config = dict(
    n_layer=8,
    d_model=192,
    n_experts=64,
    experts_per_token=6,
    d_expert=48,
    d_shared_expert=64,
    activation='squared_relu',
    moe_layers=[0, 1, 2, 3, 4, 5, 6, 7],
    router_score='softmax',
    normalize_top_k=False,
    routed_scale=3.27,
    balance_loss=0.00232,
    balance_bias=False,
    router_z_loss=0.001,
    init_std_router=0.027,
    lr_router=0.00234,
    vocab_size=16432,
    norm='rmsnorm',
    norm_eps=1e-06,
    tie_embeddings='early',
    optimizer='cautious_adamw',
    lr=0.00128,
    beta1=0.9,
    beta2=0.95,
    batch_tokens=[65536, 131072],
    seq_len=2048,
    train_tokens=515100000,
    steps=5491,
    dataset='wikipedia_en',
)
Below are experts of layer 3 (counted from 0) of a mixture-of-experts language model. Rows are named router (the router's row for the expert), up (a neuron's input weights, with its number) and show model dimensions 0-191. Each number is 500 + 50 x the weight over its row's rms, rounded and kept within 0 to 999. Numbers have three digits each.
Before each expert's rows: "mostly gets" lists some tokens that are sent to it at least half of the time. This comes from a sample of Wikipedia text that the model never trained on.

# expert 49
mostly gets: " South", " University", " North", " York", " United", " County"
router:457536475458607455368523500585476562598509536514510480544474503414536564560562588509449502640527528458518501499518557586382546560544524441495523483525444503530542495424464434435529576514381455473482552354510522471553513594441505427462498513369475548543540461486488490405451392542503459434501550477527551524478499542491524597460509405507528478447495583527486454549542472451519473464562462475494530447508446453586509568553539536516523476534504508501548528594445567515524526498587464461528463405502455585503459553551531515447517503499533499475548499493504490487503415466523587457
up19:649583534536530475539531523510507492422552419523515435441591542557545477484554521417528509485521603477501521462490415584395508562443470431630468551512521508480609496474534498519459439457477461543489453485530462528516479502468403507515398535419553593442442441448538430582572477439481503493590536507515493535537422460611535498515507456575526519466452438460618537478452479441398570454495521515456526530502441441444538475492486467501522542452503466496495448494311494520505507529449493497572437494472494623485510506486464517504502514436479496468475500536543408481470449466524548460

# expert 31
mostly gets: " art", " body", " design", " system", " rock", " cycl"
router:487526449415614524494630512560479607585451587444516598475484425531480534626549597555532468559458537455502532517540506528465547544548571485533551559533478547525572434459497504482505531528463467509414627449438540407524563513547444468508490452460553523513533426504405485543496447517457555462504542460541561587523504499512546517520520434532486432431484525564466460538530577494497501468537499430462550414555440523547527512566509483572396481407538605507575486555524600504531535535467483446553544515407484486455431601542524494471507500474590530491484563558486534423527460475517531497
up0:545555513531570446514345543427437457442453508493425522552444579535449497567528425558534531470417593498456564579451570548443539486511426537537468556466492506584461536555483510526578541528561588530539565516414480535471517531426603497552522490553541497552448575473461551535551491527524512548467504438501585436447438397554507453447495502505496496511441520411538404484534506534518482413535475410507550491498467499589576496534469518527591469555582545511533511440509557539465450594470489522458463527464479522443444535474490441476440453463458550528455516495622540537483518362526511579

# expert 6
mostly gets: " film", " called", " company", " name", " named", " book"
router:517564472478544487415529513558476568508438450455531561414474515528473533512432552494513482556463556478531565515515506508463464545564508476601527487532514519535592452464462635417545604475454484474366581454474559484543506509577486523526493518443530453453520468412463486508439415507521518500489522403600536511532513440465502558518565467559527388450527552526502492539516512486512454435601485362522533450630462593452527522510569486561454465526607580456491509478471552493544500469448558423553507514502478490408443616512538499465468519433500501427547552580547556445579459438500535518
up0:400525517466528491515430495526486515456509415470504566370445582539524453432473535419449588552532508542576457544507460545580478538548516546512450481565555453556424566584533525606431474569523518454465562573489532497506431531524456537547481480533391453419530505479495538479498480552499545489486474457556427561613596636446533538504526559443452492514573459542480433524504439511525468497511467569601592551527529444437522543460504535494479511509443572467450471478559487542574474618491478522534479448521469527523591542584622538488448503477417513479477515516471527472405471548503413520

# expert 44
mostly gets: "ic", " English", " un", " French", " German", " politician"
router:437536509387554468470519510565420657531477612481494461450559425490570522650541528485494528533479511419479523562533505558445596525521532472499546512552359528572486440502413471463570593526528419459469578507433552441497551505588494508521490457507479526517541394445450504479531495481493483476463569446562530505484527522487488531535565550539483460433519538531465502543487552523502439443571486458444538453537480509569474516578569451605436478461534554504546484553557579480523534517532542397553529479419484575454495592508525437459559471475523577447477568550526462449584492498554537451
up0:482475435503492475527590564493515521465542431517489536420464546528534514549535609517473414507410566475506506469475450577512444509497429591502480465463539480498508537344441535500649518426534443515482477519508568565486580522425524516488565469482608511471492464499488473511538554589486438537519514527573501456579437467524584516556596541527555456422530442552561516481585515457580426414463487518555534494454512540495543541494464464506588522485500566558388603517480434528459579478554529447478476473511549460482442613596542494505436540518537489519535476597428578485427545450549500502

# expert 4
mostly gets: " University", " Cup", " Party", " National", " Department", " government"
router:478566457437570473370459471522453673617471593486490517461470423531529529623513534490487536596422499443515482464592570509462499542487524449572553525563501541514589426434434598486582522462502433506474576372428556457507525546481462482518534552506509455537521393410474553482523436496463477428509518439553512553550524469497522537509546494521460452467481538555511510480510455508539456359498446448418531465476474569505510505504573484599503483508579548477509484568501530505559521515528504461487525449505517524484491550508559495462485524544469458347521597529543511480542475458475530426
up0:575457575459479513425568503599446586407532491497523480569508410512471575490512439457487438593474554444535536479542549535509550455462498559541432456478498554559482386462503466502540579452538417517511491475407540501505527527478615358504597554471510473485548456439471450445586514538514479531534526496532561455498536559467483481456526469561484459467441469413581507529457531518444604472593531497534406589459420561613480410484564552471513481510534466511521495534441503502540502563539558518511547511518527514512484565471563442510504508602577572460445428553454437586558490521547426487

# expert 63
mostly gets: " film", " War", " government", " public", " service", " Air"
router:470553463425601477476501514487455643530408559532554461531525454556510611579525548503528517590449556427573527573578598576426555554523559478542527520531515494523480461483458547467510580557480448508479575472422570423548464534511466493547485468485545441532530435456464586488514458596509477454439527411580518524617524473458563564450546465502435477446497504513498490532555454440526464469525489519512502432528523520486539547569524487565471526499531528487515534525504558584577545510427525439474569517464449521416470543610611471453473505476549537405565511567474591449489477452493563400
up0:463542406461485537493553479545546488502569492384480531444375525472577451473440508524551452476428543365477518575472485537447469576499429541450521539508549442533485492570485545483532523530539536534509444497501599574473519527514523422453530470462564476522508651511443582525420492463519557488467489516460394590487541515478597506490434540509489532528554526456460559537583481593542505467528441495457481485534446532460582450516500416473575503424422643506476424458549516445465530422514585483550531540445500469501552436533519494530568407524444551442517495462393570461528527478484567504

# expert 15
mostly gets: " +", "',", " •;", " MF", " sq", " ."
router:483529479436484431379516390476498599546416485509456506479511529507497505604521573482498575586402503450557493503626494519468558591474494499521521479524458552473525426443450502459517501458453493474440526415397522452502562504519398431514519487484482537563565501515466484433535515480355537514448531477570598505536491535492529583536518473471533386449480485501574467599506504485500434507537394464497552482547489492522481519539627448633450469565512529466530574626517506511534460532541562387529484498462419476483473541487513498431484527432537546518522484493620494480472463563524501521
up10:447490507481503580502558537559537562447558514520470481471452541475451546438505520435539524488549566489419510499499542502478474424513477401570569468561360499534642400536491457576589508467542430441491502503558435517484459479513570368490500459535526515540549518462454466524548485495475418550412564502588581482538463542460564486540501546610510540504487451541541478527513571480518546439516400589508478436461551512532430479514495443504471470431523490570499590553482505475547521541532486503478545446532440455480494574566651547477437581519568557466459483468436546361551478552526489505

# expert 20
mostly gets: " University", " County", " School", " Department", " city", " House"
router:461518438423624503381511501498441570544503598474505535510491452459499515548491546500516490660536541460568494558556562528456576542497580466560497478583395458489542470490433481414508596511429501389485538428515568483511498581493520448466477483415463488487503441471407497405433394528516506446440533414533495567523479454451523579430555424484510436505495570565502502560554485468518455462531537464505506480501466492510565549579564562506506435481500547438526547545481497524540602533510501435497554485529457509467396535579586474454531519444554531500569491503585504523534394467495578486
up20:493412404513469513491584550499630491519564473496460561527439581414455470550516555487534509503459535421484460517639502516469442477479454511437458455435462503459555510472450555522434502491510392468511562573516484522480603526486411426576588533488447487499614440460517462462516458474407544507592444449549483567525455569462570470488418438463507565441544494493400487500548537513516472594464459528509490496492491423476525556506491510506507578451418511569560476550444479414474427469477508452441462411521507463381511477530509479506603571446550538530571462427499476484451477484391523501

# expert 35
mostly gets: " can", " may", " Bl", " could", " will", "%"
router:422546491500530507432589474548460548491420535533612436492541508432518501523454517475515514553456519510585468454584584488475523546544489456529569455564450509468604515494418545477517527534457445486485579441413521451509584493485460440521502385492498499553532413507413496402491489524435503442455560516596482528552546477431557590580499487579512465509547517512561444485590500487511457595564427509451533512546404502500460483544559466545450475468434565496613529597456495559573500497544474516511505530419465555472516520626609487407513532493476473444474557566571511393498470459553468509
up0:528526515518492527432497490433543513433487465513409474505420533455494511572438541441505490470509505458494433485532533455416584497529496548600527491567561471464419538411534487476460495579442479560391545527512510558520516480453413475479453457513425596551501503520499564465530483498424430501541509488532609610548502530512499509450585533538514531419526452581559454563498475463422536439439431478482431521511501494542429446412560449522486497437520521427473578578436585463564522541554438523485533438506436417464509521378485561436559516445566475537458452478572418362456552592493523516

# expert 0
mostly gets: " and", ",", " &", " or", " but", "',"
router:525560477547550471425511442585433490576384478477511514474532486417569454551561568524481442591455483530555483572558504508467545584557521441550582513518458478526527463458407497462579517521419464460482551491431527474546571566544463477436422484510498558474503458462409565424462475548486490419449542442530544484559537468506554597451569478527507459504579592555505450602567563504587471531528518452525533474576400497517491500534599405526486449465516535536530561510475528518527529514428468461542485433466419520440473562603528496428487490460548534403531525559601588403523474472509483514
up0:449442509535528514517484544442545493463478524466491482532486508577380525511482533484535479511524512464500453571525483466562457453515436468451515512485510511395580490481556429472595453442500460535462558494391474492585492604456625548442457485529530483497454402443521457522401505500559580479540567566572536498498482466447461541476489570563482464475521440548446459530573454454400467429638451459432456523492465445483445511461515544547463460515571424523549563529502534648413472547427533524433437560523535548579581556456447540492513493538518552502629412510475569486545532568527513511

# expert 10
mostly gets: " from", " against", " including", " called", " won", " led"
router:415568485472502403443488468538447523463487546456499563480492473548433508504514531502452507587515504484524452530612553517462530511533478458577475594587514487492543400577481600489542561480461458488423566378468505505601532494462454483475500502434543493548555481407436602448495484571413539485475548472596561516507586500477526589518504497526574507433529575599566478549491460447510394480556428435576621499541462476490521538483579425575457502497617532484484559534440497515548512538518502463548473402479450552479473575508488434420468557469546480469530517546574533437490503424474466522
up0:527485521494508555516516551467497521469497544490512612546531512452446504477524530499492470514407491430572458494490470566515521534621553417523473477488451540500543529448455539553595510509479428482512474558503481484557458654433490529458465449536524586440505508460437514577528547547665477443537444390466434503539483405421517462541611524530463425498452485506471426496583592530441501475560553482460433521450541508572496590508396412529477445447520522527499525472436474495449551516492460461376467493428470554503511607539492513478547501518361502408550465519474508451499525434449513555

# expert 47
mostly gets: "),", " but", " and", "\",", " &", ","
router:526530486503510470398448437586486510543369499523500489475531472447508431599513513479434433554467529475574484581546508518452553568520518487552520561514469504523569461451450491449563549533461467486515526514429564451553571617551430488448438501474493544502449420454414487476487422494478522463494545419573493491545522491484565584447545487545527437508537595546527428578516555479589455535516544460512590427611409481496528493526559485570457407527546555514557554554476538524515505530422510457538487474497363518439519578566528487425481489474557531415541514564627568445570441469467493483
up0:458485431539549571511499538477480479471400513473529446481544547544499508552467417500547488470606434528526513615546463449447522482583414546453510434488553478516499463501582426540551425503580496456550521491523473466502449483466542434504557438442389505535404530376527497490523535453479488425348539498594541458423603538530537383570441504507544568480485536516533422400506542432430522468519492475441454531535448420477574426500442500510472520438521549491515468496511502520582461455461472479379417511483486524529533485472496500495499509587529549527480538499579577538488514401602531551

# expert 45
mostly gets: " York", " Texas", " Ohio", " Carolina", " League", " Washington"
router:481548419440525509347501455494409619565450528576475519477531499478507616611530565519450554610453488500533478477545500574480526593518467434487491497522415545478554483397487518512480513473396477523484637377465553432524547580451520468515479529422530542511528395517449540423442508511488489399455507467529530505427614518528533554544528490549468512403527506518560433517490481490515405506533434447522603456538470493506560489533565503602474490557537529477504511560446480502533567512546473425523493455472477557503548537547503520444443482432487552512584497501527500529465447520554579525
up0:564581520470548444563553603464468494550507481573584463510562556513517496577524560496496520548394501492433623433574538640442552559467549458531491453494485541531430434455484447600451516473434494494520612445507480481506481448456532494516628515504509495535571447519551458585496495437494501555533486552499552542494518487484527484537489471499521493417471478479468486480445449538567554502418427603485485469543483489563453606580530531540420464547445471476529445585525532529454476515457478464524435506455539423450486503489488621492583524445519467489452505455532690486527468426486538453

# expert 8
mostly gets: " for", " For", " –", " -", " :", "For"
router:433563467438454444399506411516465560503457481411529431497543427409461467548548545427412560521503597423531459565578466460449565532528483454571553574556462507511505463506478530493556485521489447485485592466492558469569567475519403435410564471412470529538516419418520546459504432519469494459441532491559559537511503549530556556571535434529525520468503533518532476465556466448502439471542436481565551460471446519465478541496616446623537494505531500432517572569497449578499529496457485443512492412459390488467510577547494519413477557456533565419523562523580454449494416493428509519
up0:446477406604457483581546499558474491530430492555463471459513605465498464560510472541506487532450458474468537598439513490509442564526548566502524457488552454573506518446499472527479440588418635438433449455493469470533541451415515533507526423499507416492459570529520475535532448543526485491522515454526497572536479490536507486511554507444488557392416473452400467569514445513426520492465612485411508514508429493441445471582428503513528582427502495529439511465556480559458460438527598475548403495534524530379512651532545502507390530601551529522483574469466466541505489486523515422

# expert 41
mostly gets: " •;", " Votes", " %", "|---|---|---|---|---|---|", "|---|---|---|", "|---|---|---|---|---|"
router:465601428410453432383538399551417589556421518440478465476523450486498478525544586505443506580482515397544484506624521464454557568517541485567556515532443595539523429470391478443550496508485471494485547457487575413548552492529473537531499472440475483570596375506514456417548477516452471390495526400602505511523590536482559529562480438511506454498496552510511488471497455511510464503493475506543509451497467491470479541567599498576507457502537543421535522567459499552516514531450492471495525479450458475477506590573479463448468482450541542424493571535620508430580491463460542548
up0:426514442489473510504484569517554540403467516506433514532506515529527510453481533626535611553518547594497434481513484418517523536493524515551479449505487432518652409626523573456608510522519512489435542582477562463489529495507553544489400431491533553600504445481534449415567523528456495541498462498549523553508547498390472475512480504453608374521441466591533471510438494473561525571500459479476533494497553513492531438442539523463497482553539475429410466585537547478506447521509602566537424512496487468538555462554595507504482546498620459520474551532459443479581544500461499405